config = dict(
    num_hidden_layers=10,
    init_std_router=0.0108,
    norm='rmsnorm',
)
Below are experts of layer 2 (counted from 0) of a mixture-of-experts language model. Rows are named router (the router's row for the expert), gate (a neuron's input weights, with its number), up (a neuron's input weights, with its number), down (a neuron's output weights, with its number) and show model dimensions 0-255. Each number is 50 + 15 x the weight over its row's rms, rounded and kept within 0 to 99.
Before each expert's rows: a language model's description of what the expert responds to. This comes from a sample of Wikipedia text that the model never trained on.

# expert 58
Description: Common-word completions
router:44 77 73 33 58 48 55 60 77 58 54 36 61 59 60 44 54 59 52 35 39 31 58 84 48 53 68 68 79 51 33 47 44 38 47 20 60 35 48 27 78 38 43 65 44 67 59 56 55 48 79 50 56 61 53 44 61 74 59 45 48 40 43 34 34 48 40 39 43 46 43 70 59 52 60 68 90 45 51 49 48 36 54 65 74 64 37 49 30 71 50 46 46 59 14 26 38 45 32 40 85 66 45 30 54 79 52 57 38 65 64 66 44 28 29 29 76 45 41 20 47 40 69 66 86 63 69 64 39 45 41 57 58 50 76 33 42 56 42 41 51 60 61 55 81 07 49 51 74 50 49 42 79 71 27 54 41 53 33 44 50 47 40 45 49 65 52 36 27 47 25 47 66 33 60 30 52 71 53 73 70 30 54 39 64 32 42 12 62 55 28 69 41 61 29 42 30 55 72 96 26 66 45 48 49 27 66 50 71 36 57 25 55 36 46 56 64 46 59 61 47 38 39 64 62 41 41 40 48 33 46 37 60 72 54 41 46 54 43 30 69 65 46 64 56 49 50 37 69 61 42 61 39 56 65 42
gate1:76 29 48 62 64 24 45 37 44 49 49 37 52 63 45 39 48 69 45 31 56 50 44 57 82 72 34 40 46 41 57 57 52 37 40 46 41 29 64 61 61 46 50 57 44 61 39 65 59 56 55 52 48 63 42 30 52 46 91 80 36 51 56 24 16 50 56 53 38 66 53 58 22 46 43 45 75 79 76 27 72 50 30 37 53 42 47 65 54 54 33 47 37 46 44 42 76 51 49 64 38 69 27 36 61 61 58 46 32 29 47 55 46 76 76 25 40 47 76 51 42 41 26 45 55 59 77 56 65 32 51 46 31 66 47 66 39 33 48 63 36 46 45 96 44 46 63 35 65 91 74 44 44 61 36 71 27 52 23 52 46 36 42 47 43 49 66 49 64 50 59 43 40 57 53 66 48 53 31 52 42 59 52 22 17 77 60 46 40 43 37 74 67 42 57 56 31 50 49 38 62 54 43 27 56 65 52 71 86 46 46 42 28 22 28 28 53 43 29 36 37 60 48 52 58 22 71 64 54 54 56 54 68 56 55 57 41 24 48 84 52 19 79 62 49 45 36 70 47 88 64 54 33 54 29 41
up1:16 79 53 42 38 67 57 65 57 35 58 60 51 23 43 51 37 65 63 64 42 59 43 54 16 30 65 47 60 44 30 42 47 52 90 64 62 70 30 55 14 52 66 50 59 40 55 34 41 46 45 35 72 51 54 64 39 47 00 50 62 60 51 81 51 48 38 57 44 35 47 51 73 59 56 44 39 17 41 64 28 52 72 51 30 57 59 32 41 51 55 37 60 32 47 49 31 41 42 26 46 62 64 48 45 45 43 66 68 79 51 43 54 42 45 66 61 42 24 49 64 52 50 59 45 42 31 46 31 78 48 46 65 45 44 31 60 76 59 26 54 51 51 11 45 58 34 58 19 22 29 41 58 35 55 31 79 40 60 45 43 57 85 42 56 54 18 62 44 48 36 68 54 39 49 38 46 37 61 49 68 41 20 67 62 12 34 68 58 50 67 38 40 46 27 44 59 27 63 60 45 46 50 60 53 36 54 44 21 51 53 57 73 65 71 50 40 44 65 58 72 38 43 57 47 84 37 51 35 31 54 43 32 43 72 38 56 68 59 38 44 86 49 41 56 54 68 49 72 22 45 40 72 41 61 62
down1:40 54 33 72 73 48 40 36 28 40 45 63 70 54 58 36 53 48 42 64 59 37 57 56 48 36 61 53 57 41 40 34 36 47 62 64 48 34 31 59 27 56 28 41 71 24 54 60 50 53 68 51 40 64 80 37 26 43 67 62 63 51 25 46 55 68 48 57 42 33 40 46 61 55 46 34 59 53 73 61 39 66 50 49 33 56 61 27 36 48 50 56 59 52 64 62 56 52 60 61 73 51 45 45 10 59 46 65 30 40 41 34 43 62 70 38 41 54 72 74 34 68 54 55 30 39 65 81 38 61 55 37 72 56 48 60 18 63 49 42 72 46 55 17 64 66 52 07 59 52 37 46 50 42 41 41 36 45 71 49 66 56 45 48 60 37 23 49 51 44 85 65 23 44 52 62 47 42 72 16 64 44 57 60 52 87 51 73 37 52 58 73 48 36 47 41 27 47 59 29 69 77 18 30 39 47 49 22 19 60 73 59 74 41 55 47 67 49 39 59 60 67 56 43 36 11 57 42 60 59 47 52 37 67 65 53 64 62 40 57 28 66 41 19 53 65 58 32 54 77 16 25 64 44 28 19
gate2:36 32 53 60 50 47 72 24 37 15 62 44 49 67 57 45 52 47 63 58 29 15 41 53 57 34 51 63 44 42 54 55 91 47 40 33 52 75 61 65 45 56 36 41 40 60 50 54 52 36 33 41 38 56 74 56 85 46 53 43 53 48 54 46 51 48 65 60 56 79 40 49 39 56 19 75 46 35 77 71 34 70 45 40 47 73 39 52 63 56 82 73 72 46 38 67 54 76 20 58 64 55 47 70 63 55 40 43 92 50 46 40 51 47 37 45 79 52 48 68 30 53 78 60 39 65 68 69 53 24 82 46 44 47 32 46 64 35 60 46 33 59 56 55 50 56 42 53 36 46 32 60 76 71 36 46 41 29 25 48 59 35 70 48 47 42 43 41 20 49 71 36 64 84 65 64 51 88 70 70 75 59 61 23 44 69 81 67 49 44 63 54 52 68 49 30 52 48 38 46 65 58 39 41 65 34 33 42 68 59 34 62 69 58 34 38 50 44 53 66 44 60 69 19 58 19 56 36 49 43 55 28 42 53 55 56 32 45 23 57 43 44 50 68 50 32 43 75 56 56 55 59 28 18 41 59
up2:43 13 59 42 80 57 45 39 15 37 19 68 32 53 42 52 36 69 40 68 38 48 26 53 55 60 53 68 32 48 94 37 40 46 49 31 55 59 29 48 52 50 73 42 27 63 45 39 65 47 52 60 57 51 69 33 21 91 74 50 53 58 47 53 55 74 74 60 67 63 46 53 40 50 30 39 63 37 63 63 20 72 70 70 78 59 50 19 48 65 41 36 57 28 42 69 43 65 52 41 53 63 47 53 59 54 33 90 51 42 44 55 74 62 81 46 24 59 57 39 66 48 47 51 59 96 36 51 78 49 67 50 59 46 57 40 67 58 51 45 52 57 70 11 49 42 43 68 61 61 49 58 81 52 31 37 81 67 44 34 66 12 49 36 40 32 37 61 35 41 40 66 71 47 31 55 41 69 63 52 51 57 69 48 66 61 38 40 34 47 21 46 50 51 39 42 61 50 45 45 54 49 40 35 37 16 44 43 81 51 74 53 61 56 28 63 43 30 54 41 61 53 41 52 55 51 41 61 47 41 25 35 45 63 46 67 54 56 49 39 35 44 38 41 42 59 51 65 20 74 41 40 44 51 64 44
down2:65 47 62 70 50 53 54 23 30 52 63 35 62 43 50 37 42 49 75 58 47 71 54 72 35 42 46 48 41 56 73 41 40 40 49 33 64 32 51 63 52 22 38 49 58 60 50 43 62 54 57 48 33 71 77 66 38 72 51 66 21 50 55 19 77 39 73 31 45 44 47 38 46 33 43 40 56 46 28 54 89 45 45 16 32 37 16 40 54 52 61 39 78 44 51 52 43 40 50 30 44 43 56 68 44 61 53 55 45 42 48 51 61 47 61 42 00 37 60 54 39 47 97 67 47 48 52 47 73 46 46 25 43 35 81 33 39 57 35 68 40 46 43 41 68 23 39 62 41 58 38 61 74 77 52 47 36 53 51 50 23 26 71 39 51 54 45 22 65 51 71 79 54 72 39 67 52 54 35 55 41 70 45 62 43 67 52 65 83 40 70 53 44 55 27 74 23 54 56 37 37 55 46 20 48 41 77 42 61 56 39 74 42 50 28 47 15 64 38 54 70 35 50 37 63 39 47 55 53 71 33 06 43 45 49 44 52 55 60 56 55 44 57 51 61 65 22 38 44 67 22 29 62 60 56 32
gate3:53 46 51 68 60 39 64 73 81 32 68 52 56 49 54 58 17 40 47 53 37 59 28 24 34 61 62 69 58 55 32 26 60 46 56 31 54 38 58 29 63 60 42 56 44 53 26 50 43 60 48 18 62 26 49 58 60 46 61 51 50 47 45 54 49 26 46 32 53 45 62 53 59 42 74 64 45 52 46 21 52 55 00 34 56 38 46 46 64 64 60 51 45 54 28 59 71 45 62 45 42 41 45 46 62 68 22 42 38 58 34 52 45 31 35 46 69 66 19 23 64 66 66 77 61 97 23 43 68 69 53 61 45 74 48 55 48 45 33 58 40 48 45 84 65 57 47 61 45 52 42 70 67 54 58 35 59 66 75 56 65 46 48 83 58 55 41 26 57 49 33 12 42 60 78 46 37 76 55 40 68 54 50 54 28 70 29 18 54 38 56 29 59 66 38 48 66 65 36 54 52 63 59 58 58 29 37 52 40 57 57 30 31 48 36 37 73 73 54 59 44 58 47 52 52 49 62 38 53 29 56 20 49 49 41 18 31 58 68 45 48 60 49 46 79 47 61 74 53 14 71 53 41 73 42 38
up3:36 43 54 57 54 35 80 69 75 36 62 60 39 52 39 42 28 32 42 54 36 65 26 20 33 63 46 77 50 59 28 36 50 48 64 55 66 54 51 35 48 47 54 64 41 60 30 51 35 59 45 19 41 13 50 43 46 24 80 57 47 44 54 33 45 37 47 33 38 36 73 62 54 49 60 63 35 34 57 25 52 48 00 43 43 52 40 46 62 52 64 52 51 64 36 49 81 48 58 54 50 42 48 45 57 83 39 31 39 70 53 43 56 34 35 52 70 60 20 17 82 75 62 78 63 85 31 49 65 69 43 52 42 69 46 44 54 45 38 67 50 51 41 93 59 52 61 50 26 68 48 64 61 52 56 41 62 56 72 46 73 41 39 80 62 50 57 25 61 51 35 24 48 68 68 61 32 60 61 40 60 49 47 61 31 82 32 25 45 58 67 53 58 69 43 43 50 58 42 64 50 48 50 54 47 46 51 33 39 65 49 32 31 40 30 40 63 76 55 62 51 49 67 64 54 55 54 49 46 25 58 19 63 57 60 08 26 50 62 50 41 61 50 54 71 43 66 61 49 31 58 47 39 90 43 50
down3:74 37 85 38 62 12 43 69 52 78 50 40 77 49 61 51 71 58 39 45 43 63 39 36 46 53 59 71 67 46 33 56 60 60 29 75 42 67 39 80 57 36 32 30 44 84 42 38 63 66 48 28 59 27 31 48 61 56 55 76 45 67 51 57 60 54 49 59 30 46 74 42 48 41 41 56 67 60 51 35 41 28 60 32 49 66 39 71 58 36 74 32 66 45 72 61 62 30 38 25 50 55 49 42 30 37 39 32 39 82 73 75 64 36 44 57 49 51 41 80 46 38 54 44 75 43 73 56 40 48 52 46 76 64 62 68 34 70 30 46 37 36 51 56 26 64 30 66 11 54 67 49 57 50 43 29 47 81 38 64 52 68 56 66 51 42 54 60 51 43 47 41 42 63 39 23 72 75 35 63 47 59 53 38 54 37 64 39 20 62 37 41 64 55 37 42 56 55 63 60 51 52 41 46 34 61 46 77 52 53 46 60 52 47 59 55 80 61 57 52 34 73 57 48 76 40 57 64 60 48 26 39 47 45 92 25 57 63 56 41 46 14 78 59 45 40 66 77 74 26 34 68 45 42 35 51
gate4:15 37 31 81 28 43 40 59 65 81 51 40 29 39 31 62 57 27 76 57 74 33 68 71 49 47 63 29 56 42 55 42 63 27 70 32 51 62 52 45 54 36 39 60 76 39 45 48 61 55 33 57 68 50 28 55 82 53 48 62 34 34 53 33 46 51 23 35 68 72 30 57 55 43 53 51 55 58 42 33 64 61 60 55 31 50 50 62 44 32 53 60 36 40 62 49 65 53 37 41 79 34 51 41 76 52 56 81 61 73 32 61 44 46 50 63 57 38 27 44 40 54 81 25 28 45 50 47 56 51 48 48 64 49 33 62 37 67 67 68 26 31 46 76 55 41 33 51 48 21 60 24 58 61 63 33 58 49 32 73 27 64 43 51 43 89 61 48 53 64 66 39 50 41 54 40 56 57 50 41 36 43 56 48 62 57 66 74 60 48 59 82 43 44 88 44 32 43 61 64 51 34 17 55 79 72 64 62 60 56 74 39 29 18 49 72 74 69 50 54 29 38 38 62 56 50 50 58 44 58 68 48 70 67 47 59 54 82 58 63 17 66 29 47 38 53 44 54 66 41 24 40 23 49 50 65
up4:37 62 35 59 42 70 56 70 48 35 63 59 53 40 41 44 30 77 40 53 58 58 82 61 39 54 36 61 68 58 47 29 36 29 38 42 31 21 46 40 80 35 47 57 86 40 59 52 79 64 70 49 45 55 23 76 25 53 67 70 47 57 47 38 53 54 54 44 67 36 88 46 44 22 58 48 61 52 36 42 33 20 72 42 40 33 36 53 45 45 43 50 47 52 53 39 43 38 43 58 73 68 49 68 42 66 40 71 54 76 45 58 55 38 57 49 36 27 25 50 62 48 61 68 70 43 55 55 23 33 42 48 43 26 50 59 16 63 62 47 78 55 50 34 49 49 85 33 67 42 40 39 60 50 45 62 30 37 49 33 31 67 46 99 40 73 43 62 57 57 69 39 47 59 34 24 71 10 65 45 50 29 58 43 71 54 38 21 61 60 62 38 68 51 45 66 70 25 62 65 30 51 28 68 49 57 62 57 45 59 61 63 44 52 58 40 38 53 57 21 66 24 52 58 50 54 56 85 70 49 40 42 65 42 66 36 66 56 44 53 44 67 35 22 60 49 72 54 49 35 45 39 40 76 76 54
down4:08 64 65 60 56 41 39 26 37 70 79 73 47 17 31 61 54 44 55 44 57 40 66 85 56 38 30 40 53 22 60 58 51 32 64 32 94 27 41 60 53 34 29 57 55 52 75 30 55 68 60 43 43 69 74 40 66 60 43 36 41 49 61 25 33 35 39 19 53 44 29 39 41 31 50 24 52 59 68 52 64 52 65 23 18 46 53 68 50 62 21 45 43 33 46 54 41 59 37 52 70 54 45 42 50 46 69 32 58 38 44 57 29 28 61 49 43 69 55 39 52 68 71 47 25 42 62 68 46 65 84 29 51 35 69 60 62 60 36 44 20 37 41 63 47 30 41 27 37 24 49 53 60 48 53 11 76 47 39 30 63 60 42 39 61 37 63 38 46 64 80 28 21 50 61 60 77 49 61 36 50 49 56 34 48 57 37 45 44 54 57 65 77 76 69 20 58 69 53 53 40 44 29 58 61 50 36 55 76 40 72 33 62 48 53 27 49 51 56 41 42 60 72 40 77 41 40 45 76 48 50 58 59 48 25 50 56 39 67 42 55 46 57 53 59 31 47 54 51 58 68 38 43 47 52 65
gate5:69 71 62 49 20 64 51 63 55 69 83 74 29 23 31 59 48 46 69 66 63 72 59 90 60 28 46 49 50 65 67 54 79 57 43 47 26 41 54 43 43 58 44 40 64 74 49 39 58 40 42 13 35 40 65 56 64 40 24 52 33 68 34 61 48 53 52 84 60 50 58 49 38 37 68 48 53 55 71 34 24 34 55 50 51 46 48 35 37 53 28 33 38 31 32 54 52 79 50 29 34 54 65 34 51 44 56 41 33 46 31 52 48 38 59 39 78 55 59 31 58 46 54 46 85 25 28 65 19 48 58 65 69 49 21 48 65 62 20 43 45 51 27 80 45 46 53 75 76 53 51 60 36 83 24 53 55 48 65 57 65 50 60 40 69 73 66 54 40 61 46 44 67 27 56 56 54 16 34 45 69 56 40 49 56 53 52 49 32 49 63 65 32 54 58 66 39 68 38 27 61 41 42 57 72 48 37 71 19 43 41 50 45 40 60 39 43 64 53 70 58 37 72 73 45 54 64 21 51 27 80 53 40 41 42 43 45 46 30 72 54 63 45 45 82 49 42 62 47 63 41 46 78 23 49 45
up5:69 65 75 43 19 59 50 62 43 73 74 69 34 38 34 73 32 47 66 59 51 70 44 88 58 44 43 32 52 73 70 40 79 43 51 54 27 39 56 24 59 65 33 39 55 77 42 52 68 42 42 12 34 31 72 70 68 50 27 42 33 71 25 56 36 61 55 89 58 48 59 59 33 45 64 52 55 49 69 41 17 38 57 44 66 48 44 40 47 54 34 38 34 31 38 64 60 85 51 37 41 47 67 27 57 44 57 45 35 42 25 41 49 38 58 39 70 51 56 23 65 44 67 55 74 42 28 61 25 43 53 76 70 61 30 54 63 53 36 49 49 44 41 74 43 51 48 66 83 50 55 60 49 78 17 63 53 46 61 55 72 40 60 48 61 54 64 43 35 68 52 31 61 34 58 61 35 14 46 52 63 75 44 41 53 48 58 36 34 38 66 55 46 58 60 54 44 71 39 26 68 46 50 69 68 37 44 72 27 40 43 38 46 60 59 62 51 66 59 68 59 40 66 47 51 47 65 28 62 30 76 44 37 40 48 55 56 42 41 67 49 75 49 42 83 61 51 67 33 54 60 58 66 06 59 52
down5:54 46 45 72 63 38 39 63 60 35 49 43 39 85 50 51 33 67 68 42 74 24 64 57 68 56 60 58 71 39 29 65 64 72 31 61 49 76 42 35 72 53 62 37 33 56 38 51 60 50 36 55 43 69 49 49 73 63 43 48 48 57 48 47 29 32 56 37 29 50 48 58 65 42 86 86 67 29 51 39 44 65 40 36 72 61 55 66 37 68 50 59 48 57 66 36 57 60 42 40 62 42 40 53 55 64 31 59 76 17 62 48 27 53 33 59 37 71 16 27 22 63 61 30 83 41 51 45 31 38 55 38 55 71 55 85 17 58 69 17 65 22 49 65 54 75 62 43 41 29 30 47 51 37 22 61 29 61 39 53 41 47 21 57 54 61 51 50 73 32 34 46 43 61 67 41 34 39 38 73 53 55 15 68 46 42 64 43 57 44 29 38 18 15 35 66 53 48 47 61 52 44 67 53 56 60 55 59 45 60 36 52 36 77 46 47 49 56 55 45 54 31 33 55 53 58 37 33 80 59 44 31 48 48 44 19 50 54 46 53 56 37 77 57 51 29 43 30 35 27 57 85 30 52 41 51
gate6:47 77 61 69 59 61 59 31 33 92 56 45 73 50 67 33 38 71 53 65 24 28 32 58 57 47 29 45 56 69 59 59 53 53 57 49 44 66 76 63 54 48 24 65 52 67 61 42 44 61 75 68 58 42 48 55 57 70 46 61 49 45 43 33 55 36 39 51 50 33 64 58 45 50 55 57 33 66 49 69 53 58 55 13 28 63 58 66 38 48 75 57 51 81 51 39 60 44 36 47 47 53 36 29 60 60 50 23 61 47 61 60 46 37 19 61 70 44 55 36 32 62 49 34 87 54 34 23 26 51 26 49 48 67 29 43 54 49 50 51 23 93 38 62 62 47 40 56 47 60 31 68 50 52 45 41 30 81 28 52 67 36 60 48 62 69 42 22 34 36 44 00 63 54 51 41 69 33 57 34 47 88 32 42 53 33 36 29 52 57 33 49 53 32 54 56 54 51 56 63 41 78 69 44 55 42 52 61 49 24 59 24 46 39 51 69 65 56 42 35 30 63 26 50 30 33 28 49 46 41 43 29 53 36 43 31 39 54 39 53 59 32 55 62 57 38 55 26 68 78 67 48 80 54 37 49
up6:49 64 58 68 68 59 51 28 27 79 46 49 74 44 76 42 40 73 52 61 28 41 34 66 60 48 17 55 49 56 68 49 41 38 58 42 53 66 77 64 53 43 31 75 53 67 63 45 47 55 76 63 63 31 59 56 63 62 48 53 57 48 47 43 63 50 54 47 52 36 63 52 49 65 52 48 25 64 48 71 49 77 52 13 32 59 57 67 45 52 80 61 58 85 54 45 60 56 32 41 57 54 31 24 61 57 49 34 49 45 59 61 45 34 22 62 74 49 54 37 25 68 48 39 79 50 41 17 26 41 23 44 50 68 21 37 38 45 54 44 23 89 45 64 53 50 46 56 45 59 23 59 39 48 50 32 36 78 26 60 55 41 69 44 59 67 39 28 41 37 44 00 57 59 51 34 73 40 62 27 59 91 34 49 66 37 39 31 52 57 33 51 49 30 54 56 57 52 63 67 47 72 64 54 51 33 41 65 48 34 53 20 40 54 48 69 70 59 48 43 33 60 28 53 45 38 28 42 43 38 41 32 64 45 39 33 37 52 28 63 54 40 55 59 62 37 54 26 66 73 71 49 74 57 40 53
down6:33 32 38 56 41 31 73 52 48 63 74 45 43 51 78 61 58 33 52 55 28 39 65 45 55 65 59 44 68 70 30 51 24 60 47 69 53 63 40 38 43 30 40 34 51 59 46 46 66 69 39 55 63 11 41 71 13 42 19 49 38 26 48 61 41 46 37 48 66 22 61 57 62 33 31 48 79 39 65 56 16 37 68 53 34 67 42 39 36 25 46 52 38 44 60 30 55 53 56 28 37 45 77 44 59 54 37 36 43 38 56 12 53 36 67 59 42 55 80 51 56 55 45 18 42 31 52 73 39 46 28 73 65 48 41 72 60 73 75 46 68 64 60 49 65 58 59 53 41 29 50 82 34 49 32 70 30 64 57 64 58 54 36 59 51 52 55 57 51 55 58 32 20 38 29 35 26 55 44 57 46 27 71 64 55 58 59 57 50 41 71 66 54 57 34 69 49 55 70 56 34 56 28 53 52 35 59 70 49 50 29 66 38 47 51 54 50 37 58 43 47 33 83 36 58 46 62 59 26 49 42 26 41 54 45 28 53 33 30 37 78 47 49 79 56 67 46 38 41 06 65 32 53 12 65 37
gate7:44 40 68 41 57 63 54 52 53 57 32 48 18 55 41 52 48 65 70 57 64 36 54 58 39 45 74 78 53 43 61 65 46 42 64 24 45 72 78 55 74 17 39 47 33 51 55 69 49 51 54 50 58 53 39 51 49 52 28 61 66 27 60 53 44 72 39 69 62 54 33 51 57 38 60 63 42 23 47 58 64 30 52 75 21 54 67 50 48 61 61 50 42 45 45 52 33 63 39 73 51 58 48 33 54 87 62 53 40 62 49 62 23 48 43 72 31 46 45 33 57 31 26 51 41 07 41 48 54 79 73 66 55 58 42 55 49 66 73 69 54 69 55 65 45 33 59 45 68 36 56 51 45 50 44 78 50 50 38 41 52 38 44 61 50 67 66 66 64 37 56 46 42 38 40 49 63 37 38 47 56 35 54 50 62 63 65 24 55 47 57 58 56 81 52 39 41 55 99 78 37 56 30 55 72 33 52 65 55 29 75 54 13 34 32 64 67 46 21 10 39 58 74 37 61 24 50 40 85 38 57 50 65 55 82 21 32 66 52 51 76 64 70 23 35 41 55 13 47 63 48 68 62 54 52 43
up7:42 41 65 51 61 71 54 54 49 60 22 49 21 56 33 58 33 56 70 60 68 29 63 65 42 56 66 81 53 36 51 66 56 46 53 31 60 81 59 59 77 22 32 46 27 60 56 68 42 50 58 56 60 44 46 46 64 52 28 51 67 32 51 53 44 64 37 73 62 66 37 62 63 33 61 55 42 27 47 61 66 34 62 80 25 50 60 53 54 57 64 53 42 58 37 50 39 70 38 66 58 52 36 31 47 82 63 59 40 60 54 59 36 56 48 65 37 49 45 32 60 42 28 47 41 13 40 55 58 80 77 64 55 52 38 55 51 64 72 68 47 65 41 69 48 33 64 40 60 34 56 47 44 54 37 76 51 59 28 41 54 37 42 64 55 56 61 52 62 37 61 30 37 48 42 57 72 48 45 42 48 29 53 43 69 58 69 20 59 37 61 59 52 75 44 41 41 57 92 78 36 56 30 53 79 28 53 54 58 35 66 59 04 34 36 65 73 49 16 18 40 53 73 42 64 29 46 42 86 39 61 47 56 53 80 25 35 66 51 48 74 70 66 27 42 42 49 10 42 54 39 66 75 53 53 44
down7:51 53 38 32 53 62 36 41 71 51 78 62 66 41 39 47 46 65 57 60 61 74 66 63 30 51 90 64 72 38 46 47 35 48 61 72 35 52 47 49 69 35 28 45 41 54 41 50 64 49 98 41 59 57 38 51 68 59 09 70 65 75 45 49 38 38 38 65 56 16 53 44 27 73 44 43 73 42 37 34 58 47 84 63 63 75 66 22 30 33 42 27 52 24 26 49 19 62 51 32 44 30 48 46 49 67 23 53 26 53 52 43 37 36 49 54 36 46 52 71 41 51 36 58 49 56 40 50 52 60 46 46 57 70 49 46 76 67 60 58 44 60 46 39 34 59 52 24 31 35 51 45 60 76 35 58 38 36 36 42 42 17 32 62 49 50 24 37 17 30 59 55 43 44 26 33 48 27 53 37 30 31 52 15 41 32 35 47 71 72 63 63 31 78 43 57 58 46 82 68 37 39 32 47 54 48 46 82 42 57 42 77 39 62 39 74 59 49 58 44 29 43 60 40 45 25 42 40 40 51 41 57 29 55 57 50 30 78 47 64 52 54 46 40 54 45 61 48 53 54 27 74 71 49 52 54
gate8:60 71 44 33 48 48 46 56 71 49 57 42 41 53 34 41 48 77 37 76 46 40 31 49 54 45 61 30 53 69 39 25 61 59 52 51 34 10 59 26 49 41 34 46 53 52 70 60 57 44 19 37 41 48 49 46 68 55 77 40 42 30 55 35 35 65 68 62 38 25 34 54 73 46 58 77 50 29 72 51 58 44 18 69 56 67 59 53 36 48 70 53 49 73 48 29 59 59 68 45 44 69 35 67 69 56 43 48 62 67 62 51 51 27 42 20 37 36 47 41 47 48 45 31 46 51 41 67 33 35 58 35 34 55 51 27 72 54 30 48 43 52 53 71 81 39 47 37 29 82 59 49 35 49 45 57 50 65 46 65 65 62 39 37 46 99 61 39 45 30 34 55 71 29 86 48 24 54 62 83 30 46 47 43 55 57 07 38 56 48 26 47 69 35 69 26 32 59 45 52 26 54 80 61 49 38 57 67 52 45 49 27 47 31 58 55 15 47 49 70 57 38 41 62 56 54 49 34 50 63 36 52 48 53 80 54 50 69 48 32 59 48 41 95 37 46 51 65 75 66 37 80 48 59 44 45
up8:23 24 47 74 62 87 30 37 30 57 26 57 47 54 35 25 62 45 54 44 61 51 76 63 50 52 56 43 60 48 44 62 42 71 39 33 53 75 44 55 51 61 51 72 73 54 47 55 51 56 67 79 31 27 49 48 20 44 55 54 57 52 29 57 62 42 34 51 60 81 76 58 16 63 32 25 55 44 38 50 62 29 67 59 31 64 44 59 64 34 54 79 44 30 52 39 62 32 57 68 69 30 59 38 42 49 62 45 34 57 50 48 65 64 52 65 54 42 50 52 55 47 64 49 56 48 72 18 54 72 31 59 51 34 57 47 36 45 81 49 62 30 82 35 45 37 48 69 63 17 53 60 48 40 45 63 54 45 46 45 40 40 61 53 36 24 35 51 53 59 81 53 53 85 03 75 62 63 27 41 23 38 41 49 31 69 71 70 42 58 70 53 24 63 30 76 63 51 29 57 49 70 49 48 48 44 67 57 50 61 47 77 25 59 48 51 50 59 45 51 46 46 62 19 27 38 41 61 39 48 46 28 55 39 35 54 68 48 59 57 28 51 49 35 85 43 32 28 39 16 47 31 64 42 49 66
down8:27 29 63 52 44 34 66 32 28 28 39 65 62 50 45 77 61 56 54 59 69 46 75 66 37 47 63 42 58 39 38 44 79 54 21 47 84 41 58 68 53 54 70 69 61 39 65 54 17 79 31 54 29 40 40 50 34 37 65 53 55 51 28 51 63 39 70 34 64 22 41 17 46 66 31 47 51 44 23 50 25 67 67 79 43 49 37 60 71 51 41 49 37 49 41 44 26 44 66 52 46 46 64 75 59 59 86 41 41 32 51 63 30 28 34 55 54 75 27 45 81 36 72 46 45 57 36 31 58 49 51 40 22 31 41 41 41 45 60 42 76 55 50 56 43 80 52 43 61 25 49 41 40 54 70 42 37 41 49 36 63 56 65 30 42 12 63 45 51 81 71 80 36 69 38 59 66 37 64 28 65 39 35 88 50 61 76 83 54 56 62 70 28 60 45 45 49 21 67 34 33 37 40 61 45 53 44 63 72 61 60 37 51 43 51 50 43 62 38 46 40 58 44 65 47 29 45 34 43 63 58 32 48 58 47 42 42 26 53 51 43 56 48 59 39 35 43 31 49 63 49 20 63 43 59 26
gate9:41 56 69 67 43 41 64 46 17 62 51 53 75 55 40 64 70 75 31 40 43 62 30 28 40 50 57 57 36 44 63 61 61 41 53 56 35 26 50 46 48 50 57 76 56 48 55 69 50 55 62 81 36 33 32 58 66 55 53 55 44 49 38 34 35 44 58 43 51 42 49 70 26 35 51 84 62 42 33 43 60 68 51 45 55 38 59 77 53 57 49 51 34 23 49 64 65 40 68 68 29 52 16 22 41 63 41 35 16 42 46 42 44 59 29 40 62 44 62 54 55 51 64 23 65 36 75 49 46 33 30 78 40 40 48 48 56 55 66 63 55 50 60 30 38 46 64 45 49 65 46 57 46 51 22 56 90 56 61 43 56 50 59 60 72 59 32 63 49 51 39 54 18 73 61 53 54 43 26 25 92 39 24 49 39 61 70 29 54 47 57 55 53 40 54 40 38 22 40 62 49 41 24 56 45 60 56 91 63 62 41 70 55 42 71 34 51 20 79 48 46 51 54 59 11 29 17 66 40 47 46 54 45 65 62 52 42 22 77 30 35 64 71 92 55 66 64 44 70 69 48 49 46 59 29 40
up9:68 63 65 44 39 73 66 21 16 55 47 72 51 40 50 50 77 57 45 22 38 77 27 52 46 53 31 47 46 54 98 52 56 48 44 41 39 45 65 34 53 52 61 50 56 32 36 60 40 56 55 58 11 55 68 71 41 66 57 40 58 45 26 59 71 54 52 69 62 15 39 68 19 51 47 49 67 66 37 46 67 58 63 39 50 33 71 57 58 80 37 60 34 27 58 47 71 39 98 65 38 34 68 45 56 55 40 39 44 28 31 49 28 52 46 48 72 58 49 57 34 58 64 34 54 49 20 39 71 39 55 63 46 29 65 54 51 40 49 40 62 58 55 22 35 64 54 34 62 54 61 50 41 54 27 70 55 18 66 37 44 33 58 52 51 66 43 53 54 48 46 73 40 46 41 69 34 34 19 61 64 44 42 32 46 66 74 27 41 44 36 57 68 64 39 48 32 49 49 33 44 38 55 72 54 51 56 57 36 52 62 72 76 60 49 53 29 49 71 69 56 57 55 34 17 33 51 63 26 43 33 60 44 59 59 71 53 36 48 67 35 72 56 96 62 45 43 55 41 59 47 39 58 46 61 07
down9:70 50 53 38 31 63 60 64 45 44 20 52 40 38 63 61 67 40 59 48 79 42 72 41 33 70 37 45 46 13 52 73 60 56 69 49 42 76 45 54 40 49 54 52 52 52 60 66 20 80 46 37 51 57 72 66 48 41 37 62 38 32 44 73 36 53 75 68 71 58 44 48 66 55 56 44 57 34 41 50 50 70 44 59 56 60 31 26 23 75 42 37 61 32 42 56 54 42 56 36 56 28 37 13 73 51 37 43 40 53 13 51 42 52 56 57 45 24 33 47 65 64 70 56 50 48 43 67 63 35 34 56 70 88 70 59 49 46 82 62 38 40 57 77 63 30 30 34 84 20 49 28 45 76 61 73 54 50 44 47 49 47 41 45 59 35 78 39 56 62 39 71 34 51 55 44 26 40 38 33 47 43 44 44 34 36 43 43 55 38 41 61 35 66 74 29 89 37 84 67 37 31 40 68 19 53 32 72 55 48 67 48 68 29 52 67 62 63 55 50 47 40 49 52 51 40 53 25 51 64 66 57 50 54 33 48 51 43 30 39 70 65 44 60 51 39 18 65 67 33 25 58 57 83 40 43